{"num_hidden_layers": 9, "hidden_size": 384, "n_experts": 64, "experts_per_token": 4, "d_expert": 128, "d_shared_expert": 0, "hidden_act": "swiglu", "moe_layers": [0, 1, 2, 3, 4, 5, 6, 7, 8], "router_score": "sigmoid", "normalize_top_k": true, "routed_scale": 1.0, "balance_loss": 0.00244, "balance_bias": true, "init_std_router": 0.037, "lr_router": 0.000945, "vocab_size": 32768, "norm": "rmsnorm", "norm_eps": 1e-06, "tie_word_embeddings": false, "optimizer": "soap_variant", "learning_rate": 0.00366, "beta1": 0.95, "beta2": 0.95, "batch_tokens": 65536, "max_seq_len": 512, "train_tokens": 1066000000, "max_steps": 16266, "dataset": "wikipedia_en"}
Below are experts of layer 5 (counted from 0) of a mixture-of-experts language model. Rows are named router (the router's row for the expert), gate (a neuron's input weights, with its number), up (a neuron's input weights, with its number), down (a neuron's output weights, with its number) and show model dimensions 192-287. Each number is 500 + 25 x the weight over its row's rms, rounded and kept within 0 to 999. Numbers have three digits each.
After each expert's rows: "mostly gets" lists some tokens that are sent to it at least half of the time; "gets" lists some tokens that make up at least twice as much of what it gets as of all text. This comes from a sample of Wikipedia text that the model never trained on. Tokens count by the router's weight.

# expert 16
router:478468453505508492506463524525512490496468550514496524503524471482546492477551467498549496502515499516495489486487533489486533506499487499528510485500514487519490482541493476499565502506484525509526493493538503515545500552523520535468507499550554483502506495510499531496526476523498462472
gate0:496492471480503514481467504517490459525508493488499544493533524478549473502526455481488491496452496546517511493521544534468529504492500521460505558483465481462509484516479491509478489498478506508468483500491447542551482484504491492493550508500514477487488470513477515510475496544525482546
up0:490460552482494501494546490531480511483491493563477432460465491470497519532493497512485505513493514421470520496479520516541488505484497521499477464498462505515443507491536469498476520527517469496548506500519536507475535520473518533492484494497490506522528547459494518484473490489473518471
down0:494521520477507533537496488499480447486510506468479498524485453501493479556493508493535461506489520494518456498501495495520499465481538453486441531535500499469494487523537444504514525504518498477512510549457493529495480521491535539559487479495489477505461499517490480518516482500507519542
gate1:498504471524502509489495503497532458495544494507539487517497483488487548501525447458485465510556508529510556524418515528487520475503488462456453497493496500491460517496487499527522489516507452494550479503507523542509489503543529494505533526494536468484543490516524492493485473479489479513
up1:478527516472493505489488500521492470466491497419495488472503532522524515534512521523515497513493509542499515481572519455478460461492513543480427490507547511506512497523516519538510450533537492533507511516525570502499477460479476514497499508540519561513473513513499483550480523509510508515
down1:488491517520485488535555500506477529533469500515504464505502518508552439527507519452499468521481510478488472510495543495496435506464479462452542503493497524493509506484486475467501548479486545488498525487494485489526506476491502517515510489506518486546494555518539507524517510505518494546
gate2:486508479543493490488476487513477448508491463480506517473528500510530501480519502511489498499490493488474481530519503539510541509486521520480540466524528488495520463479548506498487514504530487476502496554532471507524527493508532499474451486489510524489503497472495488515499486569498462471
up2:490473452538473501490508489471510494492508513477477516487512443512549481453493498543486534491494502547478488554499480517530548497496531496479503482498468540454508470519519453497530561504505453465552518493474489520483552455520507580453508470503496495482499483486508478498523507487470480469
down2:483525521535510528509457502480479516505491522490503505501525564521439506490535495516495509528497481461488533517493526473476493499528495489537525547481463498527523485507474526540497472513509493549463520490480460522549480467508510500554497493503527477500485456453488503493473495523489473511
gate3:493550501512491572491483504465499515501501468539467491515517451505491505502489500518521480476507482554525477500444492462521511486484496507498524515513515528565474534460534543506495473475530491537472510448479529491534481470521499449534455487528512477475480564524541470526497525542519499508
up3:485525485486455499487543492457465482509461514464480501514517580477547458462531500504493511497511534487492500480518495499538489479502514494543503534493517470485501487499516477505502503464505526539498521520436499542502512486546505508508486475514481510452501515503490539514529490512502457501
down3:521460478481549496499490534473504499539519484489552502546464482520483491558499521458527514477456545543521478495481521534457483508545513488489478517479514464475521519487502526512519503465521540513515487489504486547467495516511487488487524513519504494483494500511516542494475535493516478515
gate4:504503486477499525499506497508519477476499515511495500534520482487503526507494447476475518474478524436532512521505480509539536483483529543499474451455504486549520483537515554489473466473496509531517499475481480498534519509510500511533543520549484464480505536493456486533452541472504514487
up4:518495521527516495458508448487495480473479476470482513531446487530481499528486494498535497488518505489559473550494475505515479484482534489430520503509467514444494513496472487456528503478523492531477497483462485534496510507497482493542524522546556531500451504482509489526474517465496497480
down4:488445470482494503540471531528530497483497512445454511513495514509460507489532532484498480451456504498469449511521521494472473478520507525504514455534516541504436511493500531508509504518503477560542479465501498483505509490490452426500540524526473482493473503495492479516515506476509484508
gate5:495537448470509492477534535484524498514519531478519522494490517517556505481508529489447530525542547526512502494466500484463512528485515473557480463530497502550492490481492496474509525487532490474506532522498515499507520527506457488493487480510475503541540524490524480521488474498483467467
up5:475510496521524532504530509505560528499509501474528526508477474458479542509482532513497522465531508515533465520461467474525474481495523517494529543472498458507539525482512495485484489513498481505515496513464489459525527506491493506509545515481506513476498475422494456550479540492522470521
down5:497523517472472487497485464518497489528475561492525491505505512500520507489484470496480495491511496523488505498469480507509516529479527514505535487514515537505472483522534528512512483491528494513489458524484437501509529534459493489461480505493544513509486509528521534499501537463500554581
gate6:522499470439487499520448543519547554544477507494535520463493487488532511483488476505470504530506524466452465540505483493494502487506495535487501495525476548486538473491490485512545513524492459487514549501457446562511487526454512522510529489500504479485510494492473516490476529477505508508
up6:519521531494518453445478453517516501435537505508491485529501507493449472474532542525483510491514519534500456491521497503556493455511502495500497508470537469489473524548527503442503538474506527528495488496470540501517482489516509443475486450502504538527501480503531500418471489512499504511
down6:519520515514425539509514458476507511505498548465523512435519488492493505535483456501475483505498539461459482516511493498500479528503539510501523498495481490505504492516524506508478586494488551470472518495535432510575541484532514493491516461498527485465447472531497523480477457531536476556
mostly gets: " ==", "|---|---|---|", " career==", "==History==", "s==", "s==="
gets: "\n", " was", " ==", " is", "==", "\n "

# expert 15
router:499497454525542495503507503473518546521480518488464525525486505487508477453461510490511515482514532480506508450467507471496443514480489497502534544551481484524529520523523485476517473494505499536488473494521506506527496494480460526505538497495487550512494469497493437500500515508558497544
gate0:501532487427500532519530503500546474528497513498503516511477484495517472515506512528538509516501488505487482478501498528513543494533478544482516506484533439492514519499467499552480481495523513506509512467514536495521492513471431536501517497499515510510480487485472518531472507482537452503
up0:496544516526490509486468477508479514493454438505489522469503546481531523517495496491521496483500511460505526543493475535471492469468507525452465501499486487492480502537521479486489525475500514447461491489534486506498532493496528496534486464503492498518494513478505501479472490469465478544
down0:477520485510512517542464515487444459527523498482521493481517438509509494545480567492481491507517505451483456485484522486432468465479487476464497522463555460513486475513489507465479505462489453494507504510515475503523514466512520513486476485502485494512462521492518508448526538477477544477
gate1:536493483540530520485500554466505484532500447513508509451496444477462491539492527504498533501474510479510548533507484503513514501503492484464496489548510564465476528452567488500518517511492498502523449525509507487511492517480506494520514512525504496475511515496481472500499542498522515517
up1:567514504512511500540497530460492478541505433441454475452487461515514522520461478503497495529474486497502504544533444498505525459507521498505532466542498485467500523457548492524497477558498521481523470492505537474484460474505501494514542546496509523495524574464505507520503518504538500519
down1:515496492487533527491488518491543437468546469535511481502497521489461458480485490473504478511469523520501510480488540517531535517464505510492465490506494474498536513499514500486504531508505507503454532519501541490495488518513491464488511534509454452486541485476491504504534542512499479487
gate2:505516524505508484481499509493498541482496453481531519490514523496496495506514501523466481490549504502480522491486514500498485507504508510454525516543526519424508484473498529501518521488497483480525464495508504490510526487513516512467456485532475544513511450470483453498502497522509474530
up2:502493480470472524491514447500464491484523519511490546448515472561521539502491505493463501519479512532500489522495501512495511496526496486482502493498522465530523499499474512501513450527506463533447508496481502508479475476515532475497488529520541479469502530558473540503522528476488490452
down2:519509488484508558481537507497530469533532521525481505498494486499472477519506477505491503441551502513485505481477494511469516515490487486496511486517511442484499473502521518471463491554541526482463519513492483514527529549504527497533530486494513484492463510493503459503531535516533487504
gate3:518518487481487562504489511461501501469496474483545437547525466488482451490488467493506472496516499529493507463511457519506523516509487466525477539519486529558541539439473514492458491477490507519514479484522490500517514480474495475522509478513512509473513447504527519474482498503531557496
up3:492506506454494485496563536486510494503476512515502491520470503535500506518471527495479528481515492476497488457505519533512499501472470487516474482448497460486478497541524492514458486505516555505532560495465510520497480518507543453494488467481491477509541537492489473494494486539504480522
down3:469524541530494478526496461548490453477501524504504472514505466484531516549500514503509488474534525517509524511499522463518488497482476457506510530500485515520502491457517475547503500543464459478544502529486481531519479478495519512447508507507513496463512526497554513530527501463507484466
gate4:500520478520532543493536481506487499513509526521508506503474543544495521475480529449519542481489486473537457516458486502508503455518491496485520497497537525495497507492496528510486501523507499482516487503547529481503521525484523511521473506515486555485526521474464503515486504484483503547
up4:507484489483481489482467493512479504520486480516465503541493526474548477533493496515536478536460510460533497537485508471512499482469456505521514449452512507466516526499455486500533471453478473524483506484537534517512501485541480492534486488504484469521532465537525474482457535515474530508
down4:519529494542464497499497484491460484509536510488442520550501516460493505494527522486482512499468510518478511511464517510511503544452482491503513498496451501514502509457521493497507513525511503488552483481510481457520482493513472507531550523465475485537522464502495529518492497490489503551
gate5:456510489476503523482497517511496507496509528528473489494506497530524463491444573472481497489495518549500525530505515508495444557527527437477468513515512520455476527550484479521490551462529463478470541482539543515513491531501476509484484518488470506494490530503523473510472480463487466493
up5:487498475528509544531552494503494499463509490502472480502510531464486518530466538489473505519495515495520512515482483518506429536521528460494469497501489542493495546468538470471532523512519481494489500472553529463480488504442483496481519510481500494514535501468486516534475482466494513477
down5:487454494490523484537501501461530497512504518483534461562491508484524528530470481492502470472514536508545505539497485493498533465459480545522492533511512474471502505491472463509481497500476505503467501518512515500496513482507512477433499506534541482497464473516521481484468509493461507473
gate6:532551506539546493457526545497505489488466510496501489474491545528521500492480506471505531556497498475459485480543518490504500532503466497480504503501495511481499506544485498513531534537493533544533480506480514484506534481477492529533494523542511482484456486474489473501504542494558500498
up6:485467488474516468487466499529461513494533512527499459497472504488520480544538500426452482493498515494520467510517481474518517499473509505518476503462511502514485484531517482487492499496531511521531492502476493485492471500493491522535479484463502510507475479482474515482439468528541538561
down6:483498534539524474517449501453526483538488508475520464472517522479499523536516477533455496475528515469508493507522510495543485487456521512427513480487500449475524519513484499511482516519501531493491469495500485469479506495492510481514431472510503458513537513468529518465510538469501468480
mostly gets: " a", " an", " per", " \"The", "The", "="
gets: " a", "-", "|", " the", " |", " The"

# expert 59
router:512483516548514548518560536467496469490510475480496464458500526489494534515519494508530487488529488504476512500525511463541490463491485494476492472521466472486518464533487430521527542509516455476488506473522483521509519463522477477480511506496501484484505485522514506464470469516531462487
gate0:519506500493471444516479466486494472526456498513458537524463496499511525540496499491510491507482509526444454523518512526494520498555503504465484501449535484473579521483506542504478509520496507514487496515530478531530578494468500486457528543499493462539465508506542517491446494514479455456
up0:496482519503481475505507546507482524474471474498507505472478502506509484496496492482506539507471528508533560464510519504481507523435507496495515464500470533498504525479462465447519508512489534494462556498493494508469516491485479463494468510501499460487554469501527532481488476508508481525
down0:501492496518451526499528458495465460494507506508491477512489504530522482523551482473479519499590500533524487519503509485480510482478486535504525468497523460476464474538513477524542518513497475502521531538498495495496468523486510510546453506558450485499482513509497491518532470538495515536
gate1:515468484547482509551568505461488523514486496526532527527512471483470531500559533529530493500481475482505508521474484521481505509506490511549497480506536537558504511483491532495514508472501482539482508501475503501488473502509499490523518539536506543520508487479508451476425499513557531526
up1:518482518545508541489486506483479505506514515495473495463486499484499502487517492517464485493507492491501542495464485512484505517493443501449554471508540521465520484503533517509514524521475498523488497505519467520473465472497479524496459553509465515501520498489509531519473512469503492494
down1:467540524474502514462519515506488528524489533474486513542515544507474483514533522519512452492498544499480520543530500471480499502490494520448475503514474508527513525475478538505516498483541496506462510450533530480523460516457472492496492520490474475426493533511455513504496510469514453509
gate2:513523499467490502472514509459448485524510496483517487442513533501463499469533478488472479494478444500470490495466448521508473483460511461466510515511520447499495483497512548488487462474520519502524523509495480482514527505531494486545519531505485492514530517515475455490478500522484514507
up2:499476486485503477540548552450497506463510527509496517473477489514502483494576518484522497470532494559480505503536475557514513510463537472467485510488467504501513513510495485488443520508511538472512549495481490566461475465496505526460516503488521533477499500520483488523493494505487481493
down2:485478534496498520455497504474493484526476489502459512528467510510515477497524472453543493522500506505497484512494496530448476496523492499483499484512493486529543498533509534521508510555507526519440515462500503469525495459514450508510530509543474531492501498455513498576477550517522448500
gate3:478529480533523535483490519511479525462498455508500513489514468495474491443509476517468484548498503495488445504481496491564523500501475480489514489505491495509500541473520474497475458508509499523535481486523483456557488514506498448530508533461504495485489468488504469482477503485452567509
up3:479543481484500535461569497478477457542520483474502505485513530531543499473514481508488521490496491499516465494479476464510535493483542513496539446499496482516501487517507508493445493497529507468540535553485496465546464461513495464565487526507434493495529517543442469500509503471513506519
down3:538478513493498516557538493508480469513477488506481490491514477487534508523511502479551514528463522545489516505557462545499485533474486503483481470522531497486493477493505485522479499481513500519485484503504524540496520487496487506444494511453533477517530518518505516488538518504512503519
gate4:511507499554494531467519533532482511505510524502564544465509525526486500496479484479528506483518517486524501500447497495485518502480507503498479484520521488518493495469487505493453498495514471512514492447494491488464475511508462492528559460517486498550516491521524504513480567486479446476
up4:516468493503489496464523500497451502479514512516555528486525502464490473471474490511454502470487506469519464485519480480480510476461476505499497508499507515499520522495534500490482470459484493484521489532496486505513469497532490489534483495500502445525500463512507510467511541482510486445
down4:505475478466492514472513490477504499477502480515520477545494530481494525504517517470528487492488505489530514489463495502531505493517494520507468490536476455552493524517520505451477461515530468461508506465480502475508531513485473476531486540481486503511464503505531499495483508461555524546
gate5:481535501504487495524527532456517495490489470464490495506523462502488513439512510522498522469524514480518514459474492488506477555515532505512481504527466496517479500529507478473495491489542431450504480534490540505504513494508472551514518516451547497479495531518530497513455522511541470499
up5:470501530522499502509532507464530514486514513510520513465486477507479525498553516473500490489526478438463547470519445473456494519572547456546453475463557529488535523494491474492497488499499505490496474475494491475488480517505458524547528504462516456485473461463528462543484495490479499479
down5:526480522496502534477496506501467511487495474482508515533514554485526526493475547480494538483543467511496472545518500556512546449483451496480557497527494498510500503486467507491508537492465521506464499557493515520478482485487535493477471527485515515514473470527516540492543480506514464500
gate6:516481511496498523485520485501523480560491499508493493480507468528549521509467518498499478492445523492474523487518538542470497454485488462501503486497517518505528501465510485493535486527491493500489505521487485521452506520473489475476471472445495510485520480540509533483493540492480511468
up6:481478466489522502444499521490504531504494497477492487501503484491517528489512535499467537507493555485499524534507490511541490524480531480509428487527456512511521480523483474496492494501500479517510503531500482444515490510558469506525444498518510476513506508527511554486478516542496514512
down6:502499477464487510497503488458441474530461521498516480494518457497483449551500518454474465501479506466538481447524515486497501533493490529514448492532512512553539508493501508526485522524481532518444516490503498474464526479521515444499454515483482518510509495509513520520511473489505519505
mostly gets: " between", " what", " across", " because", " against", " how"
gets: " the", " of", " to", " by", " from", " for"

# expert 61
router:473519497544524522524516498491496512473468494449519500485507551534494471545514474475513517492480484514508518557474489484487525492479494524528513557526471505498544505514493479525502495483509479478479508507528522531507492498519493470452523477479537483497526467524471502557513528510483497475
gate0:497513458494525490463513514504518479519553463498516561511523518507484488528468515536536511529468456514484544509499521544491550513507493508472464480529506441494458518525475499485558525492480518500528513489517498519483514499487501483514540507499524470495517503484542526521480534474499463522
up0:499496539468513489528487475503489515498454457490483485486462498488525518509522475482492460493502480485536460482512494488523427522535485519461488480525505525498543519499528507527475501541488454511499495519514525493520523479498507489484514524484495510498545521498458518463502469531485493491
down0:487453520450492561468523508474496483490490494482502513507515473470503515516476511495508516509504506465494491519543503488444503468477492512502447477527510458507472506526480507501485508455541466506559492547502495437516505515487533462524485524486485462509540524492479493532466503550487483553
gate1:503507475549518505488492501504510522487491527471512501511470444541475502518477467485480505507524496433485509511483505550463512471485476535478519473517497481494486537507519523506477497517528532493490537527542529518520560540467520519484460492469580488485511543529473494501485516475538519506
up1:528542529494512548507502504480493488482511503491497467453491481556505480495498535489468467457502446435492531524478525528502517464468468533468514492520512486526481518509496516560490455538521511474493464515531487487501541492478482504452459521475531493500489498550529468508494540463492518513
down1:502543513453497498455523498494502508495506479525542495494528487500480511475506502486513523457491483493496524525512520468548515519471471485464483446534505511496513496433456468459482502472501518453483495525492518508465534470487518522552515481482498467480500515532521503494530494515500458531
gate2:515527507527486516523482550493511500463504509491501544492525490462490476519530500462502540564535487496488465540454475516435462482479478475492495529481493494529468476490547538499498486504487526474465510517513483489533479483464456465504510504486506559510544486480478494493505491547500483460
up2:499449454510478514498527466447532472523489496521477512511504535578558477467504490549489487490521494537528490470507497528561504520465504521477519505488489511465573520491491498517507486484496479469532509504450463523478532527487510490475489502493507503512482494505504488494488516492519523521
down2:510525551532549480471506527506491473463491517494516446443521527480513515474517485510461487472530480501462530480498523475490514443522511500454533499510515525521537506504492481500437474548525506506525539500527477506508525515494496485464471492525490466490486507454504522508492498495485509490
gate3:483524458472500533515516506491495567489504487506520516533511516500465538453503467512447501501523506502581479506535477490513506500475470470515535518504462509508505493480520498482480521473515508505481469479486491502524534531503492462492523505472500480499481474491509511505475473518483525481
up3:499486503459463487525506461469459492480528498470480517516494487558505491541487503490471498492508498519476535471447535512515488513486484471527500537511559435504541498531461500542449464508499519494457509480489479507523509494505506469484479490484471511502474510501479520490447460491540507491
down3:472483532483513501501585500495481512477521534487519479520493477522555505540483544513501509482505548502463520486467477520497493432516505481486471550482503498457519508477502498513484473492478505503494469510526529513481483491512475498458461542509505487501485496491508546533519527508516450495
gate4:458477519523460509460515504491441470447512518524520485473490530496517485498508514513475502474502484524455530495493548448495487520504513504510496496513510464500480440528522506506476482506493502496526464510490517493561486513533530493511536472490486505501508501507510516541504541508519484540
up4:502490496496526493486496497456503491528466497480471486502480536476551545497502474501486473500472481428534480508504511509491511464476487497473491518505479523507457508515538492472541501511526470517483507520505516543518462474491475510535514467502463514507512462528507479455496484468468478469
down4:520519467540478492527455474492499496501462481471551488500464486469470475520501513497506492514469494493478510481475486489502528543435521538513504538494492501515490460468506506517526508495489491459471503483520505526484501523524434553526526477504495477522477526549529535494530504490502520559
gate5:477532496438487441471526549491522491545534502522512502460493465512514511460481501489455502509491500497471478485472484525516518551522489457500474548570534506501481509537523531544487498497535501516499540459513480504538469530510498526486488495482522490486522459502502494497478558487483487451
up5:464489472539526535525496456533495481465484503467482483532503505485501523513518549483517501482515523481513546504491460500495463506478517510521457513482494500527513506460454503501507477487477484489516467518545507509488493522498499494499506486469532510476512500490517441539515475490509472535
down5:541482512472547527455488497486490486514481513463513475538500500497547538480532511515475520527513513498469464493526512499490502522467502462498528465516522500492487475500493494436492452526454516490513436529499442504481517481493493516487519499507492499514484478511448495490523528514502491540
gate6:543524501578498505469498533499517494490465451510495469524516497506500515483531497509484520574526483475441520514515480521512476517487461494504478506466489484478491484532537487488542516538527510453532527514510447548504465575490484502479487462499495484513496508459488526495480522460514491437
up6:512522537515504421478482525471496483489492473495509496499466482472456544486521510524433487539458518525446513511494459529512483490493506489446529515491515502511518492534473457481492522506497504496496485500510554485525445532514487501490495466491521551509486483447489488488497490479535491552
down6:510502519515458493538495468531470541491539493468523527475512501510481469549494451518477455520516486501517498474473452488526512521498503492515480488511468455475494539444494501531530511515519509472473529510482484480531509490508469471500473508494537436502534509467516487545492487487514465525
mostly gets: " several", " also==", "==See", " \"S", " \"B", " \"P"
gets: "\n", "|", "-", "==", "=", "==="

# expert 1
router:539515538482504550517519503498422504459471471483538515506487524496501546519492500476503528498467432477492482522543517505509509483525505491518530575535514506524448506469501521445552557532508507482474486524495477462508479508470517502488472483532464485540504493491484514539518514533457469527
gate0:490480445493477489489506503461518460481472528493478501533489496528523502508515466469517504497473517466501477521505550523476524499518512503513557490500547466501474534498478529496500454493484520519472535485517512466521509505520507471534489487495573516518509520499466499505504488491497499458
up0:463528485498488513523491476512430535518503483515514506462516492448481514501538486521522554499468453499514480456508457549508469513529480511522477489518494511484524499511527526496529511470486502517503504497488515480497544509499513482498538519493472491486519537496524539492489491523479485513
down0:486499500496497538519512478465436522467481452483502507533470511489510509485484478510513536507515545489447462566525493480493503504455532487490489517532512473485511529474484485496524531496487470506514464514488484502513447503459513523477523501477445480492529516507479539504513504533490476565
gate1:490496514541510459461520503527479502464517487518509504479524491494495548546509448486507510508524512497516552540467513454501522499520514494481512521501533501561501529486523527506444499514511534499484444512479487523562513535442471456446494475505505497502506497480479497504486525493498480482
up1:542474560492498481520513516506515526510504516516461531496500501510453498518522475510557517511538490498509550504527542488485451484521488487487524497505546520520479497492518535520491499540530494483534485507487456514496543510474511444430505474501494512526477469511497485502469504488469503508
down1:488504481503518472507485527460510539492522501529488522487486519551500509477512509522527521461536508520480486487545518493517516517461544473539501509498531484501517514487486473478501526476519516491531471519531497540505514534493502544529519510523509492459509511544523534486502489494490455465
gate2:478498516496530491468506512521453472500494472527558526536515498474470495488520500525537471504508540468487500508446490489520537504480474468519505506461511502504521507537508490482499518520514489537498510500511486529466491541496443505528493528485501480530470503431493520500493490463527468442
up2:476459537512495495487493447500512485516444496523475534484485460489535506466492494496513468510488531530516502511471526490522540550527463527490496477519511551509494459499506524509501489572492479521499541537482486518468516508529515462503508507473492476479509517477539477491484557470466519469
down2:473471484544519485496508520494487502493472467526529559497523523524513493528547483497485469518471485453508528457471510487449501480499487507504511514501517448474511466532487497528505509475522507551487537440502500503496487478503496512548495479518470486522509455508493533545459497494459502514
gate3:488519482475489487541508494476506504467471460539543553482531545496445501518516494516500488539477490497505463523531530484475467532510514505538521550541481482498501562442496522479462482505519509524487535527508504500497511496515500490517502492479526522491494477499562500530507491482469517502
up3:478489473488491487465511497524519489587534480460496475521492454510542475479511513508497535457528493506498524482478482499549532461483467494496510462485488494485499480536476488522529480498501521527522503481476487485516529465520491511505475461487501532508515520490460509487491469521510458519
down3:491482508537505506507483498472489516509518523490527473470523489518551525504516525487573502485495504492513490485460456469537498501489456477493465472519499472450560491535511457541458474471502496478524535525505503482458474515488520458496491500505495473554516505473516461521494488497474478520
gate4:506496530451476524487535525480495478500533461483533508495524476511527534496516472487479487458511463506532484501471465506503507540488496506455472473496499515529492469550506487460494503511519462518521496501496471439519479517533502516511508516522497498508519474491447521521491489515557503523
up4:496512485581534487481474513482520534491494482502496478508471501491538471493507503502499464483474542440541470536479499506482481467463478461472493436532500517528509518490491475451532452477490464538465499456498490540510496497505494493535504493493462489493508489495525514521470515496523486467
down4:492512497492517502495468520536519492525502507445493540518505535498502478495512514484501523513462465532536490528481506488506479503484513492568547473539498477465477496557506553495472547524462509461467464489512493487514496548481470446488471461478503478535468513507472478532523462497498531477
gate5:531524482474528521479513515492488577513527488501523482508536428467538504494515489490460541452533514492515499528487511464498492534496520486509477532506496487498492482460518485517490509509491484515525530479485440531529538480515488478471462471525485460477482451493469506485516487462452473490
up5:480537442507453473522516498521532511531499461493494477499529519499473517564453542530465496506511510529482457474474504527499462501455507516509526521470503506533471508482469481505514480504513458510488519503507507487538507487461497491509502508488526457498542529563511494529479540487532498527
down5:495486482490508461498514522503493539517493498505495493544481454502512525479472486493496503491470493498549524497485497524549501450485505491469555501546459471504498451506512544488537480507459503484513495531493504526520533538484502464483540502518534483519502492553497460533512538462479533477
gate6:454512539484481512470514479547510545490521471526524550474514535495501550468442492502498486482514481464458468513534539526507513520513444497512516525521492497517483497477539502514483479543497479510486479495510499537462522525467484519509474513549498483466520494527530512467491523482560491482
up6:536514500525485497468513518531482459464497520499523486512499467532451466520542492445473539463485513463522514491494488483488518478507559465480466496474493580478527552540457472467486528503556498515516484509498494497549508523550537483479492494474515493495513531463517487484460505569527475534
down6:485510513460498479479516485513535495485470503493524524486472476509483521471525483516443420498540534480518541492476494521481513488476498502502526478483489480463498492507490505525474501536496528500521522476529524508497560488540560508530469530533507476506505507508537464509468505521482497520
mostly gets: " JPL", " A;", " ·", " %", " L", " full"
gets: " |", " L", " 0", " /", " ·", ";"

# expert 5
router:513505522494512471499475476514544469466475469466505497488492519475510509490510486531515480504489482479505496549480521466509493503493543506504485493547456526506521492496504476515488537505459512497528487520552546506527527521486524446504512486504496530447518441538473410523503513500487470515
gate0:511522531447516508478515476547542452504519446522506506509506494535542488473502478489466538505506487483468479506494528562482506538522464459464489492514506540492517531488486501459477475498473502520489474465480473509531497501495513505507524495479506473517561503493514497474484494486491495509
up0:510481473522501487513502545453453541511474519501467492500485497484510494494484504505504476507494499506507502482498493468522511490479504562501521486502493456469505486506500489513507528460528505467503515522507496523449508488479476497486486514517491496501488518499510518513498502521473479540
down0:512524490506481509493506501500496490493516517497467474549475516498473536496531535487532503493507495513503447468520466512473499493443452530498522538489496469533499478542478499488481532521516509479539545485523526500503476493487489482451513498543493488528562511517533515495533491511483467516
gate1:501498460520486481529495521513464527509514509563492524480506485487511481534492470510502476535511511500507467499428463496486501473476520512527476492501490505501514487516515489488555536479490499486520488488504519535528509490479490449531498489512550495457524486514494493490466511482466470499
up1:507460487563517471460481529551515489554507459499514477445504525495558503509468495497479487529473493532488530465495500519508459503519507486517470492496514472497555453505504451521492501501502486470496439496471489478538533489451491489498503474514471524515531497527483490495507505486489503497
down1:485493510467495498501477507491518534502490498513430491540462513482470559480465478505503501482464505519504487481493501500490483539535491493527513509471522507485530487499549483486522522494525475487515514501503522500489540453473476512485482502507519499541471516533507547477503496478509502477
gate2:517499459500525454452496515506518475455419465466508503498474501491493529521565514506516511529487495490512489504507522505522472545493504517467515534495497470493495439562481535495483474501534485489505471473502492523503511503519516489470501520513487530517493459503478501479538531535500447463
up2:516499505522510509472553500428540492496498517510519548513522508527512515451516479481459519476496485564455507511531493454466555505497530494483496524482508458445511534545457532496505485530517503497527576511542534461481539505497490507487516502468526529498502515539463511486455482489490518505
down2:480511532534492517487510553517467466489480530546522540497442498503480488518508458538483525492564494480519490504500518530489482518498474564521494495498489476527531458505511534502473491516543497511491492478517486521469485495507527515510480523520517479535505515531500502513485518507475460526
gate3:520457503512496508533461482504503505508527521489538518495462486518499470438486502519465472534467475487469510507472460500542429506501549501539516524512460504489475514458533510501455465470499521518483499503508507519515483464508512491505518498466468498481528514495517485502483512476491481473
up3:503525510435442500484557537502469499526491471509470512502518478535514531539538502457537508520500504510527508448513532500482546510476464492507473486472509501529508516535499530498521495526476488515532527523474501495506505512499521503494497511525492480524466504505504503509512488480526482507
down3:489502531496464495485524493533496546473493530475490499488458490495565499566498494489525491473531520511506509465490500462545508442506469495499490559469508486464538475491532463579493467501496475495496493498526479492453463514515474476490458500504499466510491537467528540486474467502491499485
gate4:518509491507497546473512467526514495489499533471531492502501538489473576501474478456545491467518482475475504497461476521502493517498436499494473478530517512541522433493485466503477526465500490505481459477493498481507507557527497491537504469538495527497513496473537470536483514492497522510
up4:473502491528501502471472534508464515488502505525513474577505470513493476512536502472499480484484507494525471550506469470518480500473490499493521446508471447479531537450492503478527485491455470494467506515493508539445502527493450518477505512518462442510443511508447528500463454508501476463
down4:457500480494471510503491445510564520471510491475474515522463511477478469471478501508540516541502444517518465528506518529502523507476548479538457454436509507471501518471529487474537484463525486486520529478523489501529507502471490465495539526494499454498477499494507526547482530462508516493
gate5:488497512509500507469497520502534491515501512520502549476494492507533475466526516496448504507484503542522505501491527525507441547510479503511491496498543515494510512481480481461542490534496505545508500454473475482486498524531508542523517523477511516479519506533487444525485497509537545512
up5:473480510521506575497484484480528500486488514489515500502516495527509546466504517497414476503512519476536468515539508480520480471503505476518519455465498511488498510464518489497532505498450525510514514487505512524520509529523511518486521506454527514445496468505491472535486494461554530522
down5:449500490503512486511495492503456512512476534550505502534524511463493491457516441516456480494481484456563485517553521507512508525518476521466512455539512492503549455519512497470485490492459491517475492523496455502490543507476500510500473522502542517529492507515474491508521489530483484451
gate6:533544494528512513470476491483522491486477479507532514427489511500530517498514505508531530492524488437467484512544511481501510483478462491505496508486506539530480526518468498518519467511485518485500475521510486550502508548496490499491463503503505506519490507498495509488449562467489512470
up6:456508498477507492488494488502465478477500504499522526545496482516479440512491491488503463497541511551495511482508481446526494474492501472463519468512506517505493486521490453473486521500549487505494520483499543518488477526518499488513444497447486529486509502455508517480514460556499480539
down6:494484523454483466511538516454483491482476511505503475459523482469532494530519456501466515470494528480504468508484487534496492525508515459472507497505512499555508501508466523487518529501459546529465507471473470497499536476508521523538477510527503520517550459502509511473568488496497528520
mostly gets: " most", " very", " more", " less", " Coordinates:", " much"
gets: "\n", "-", "|", " most", " more", " 0"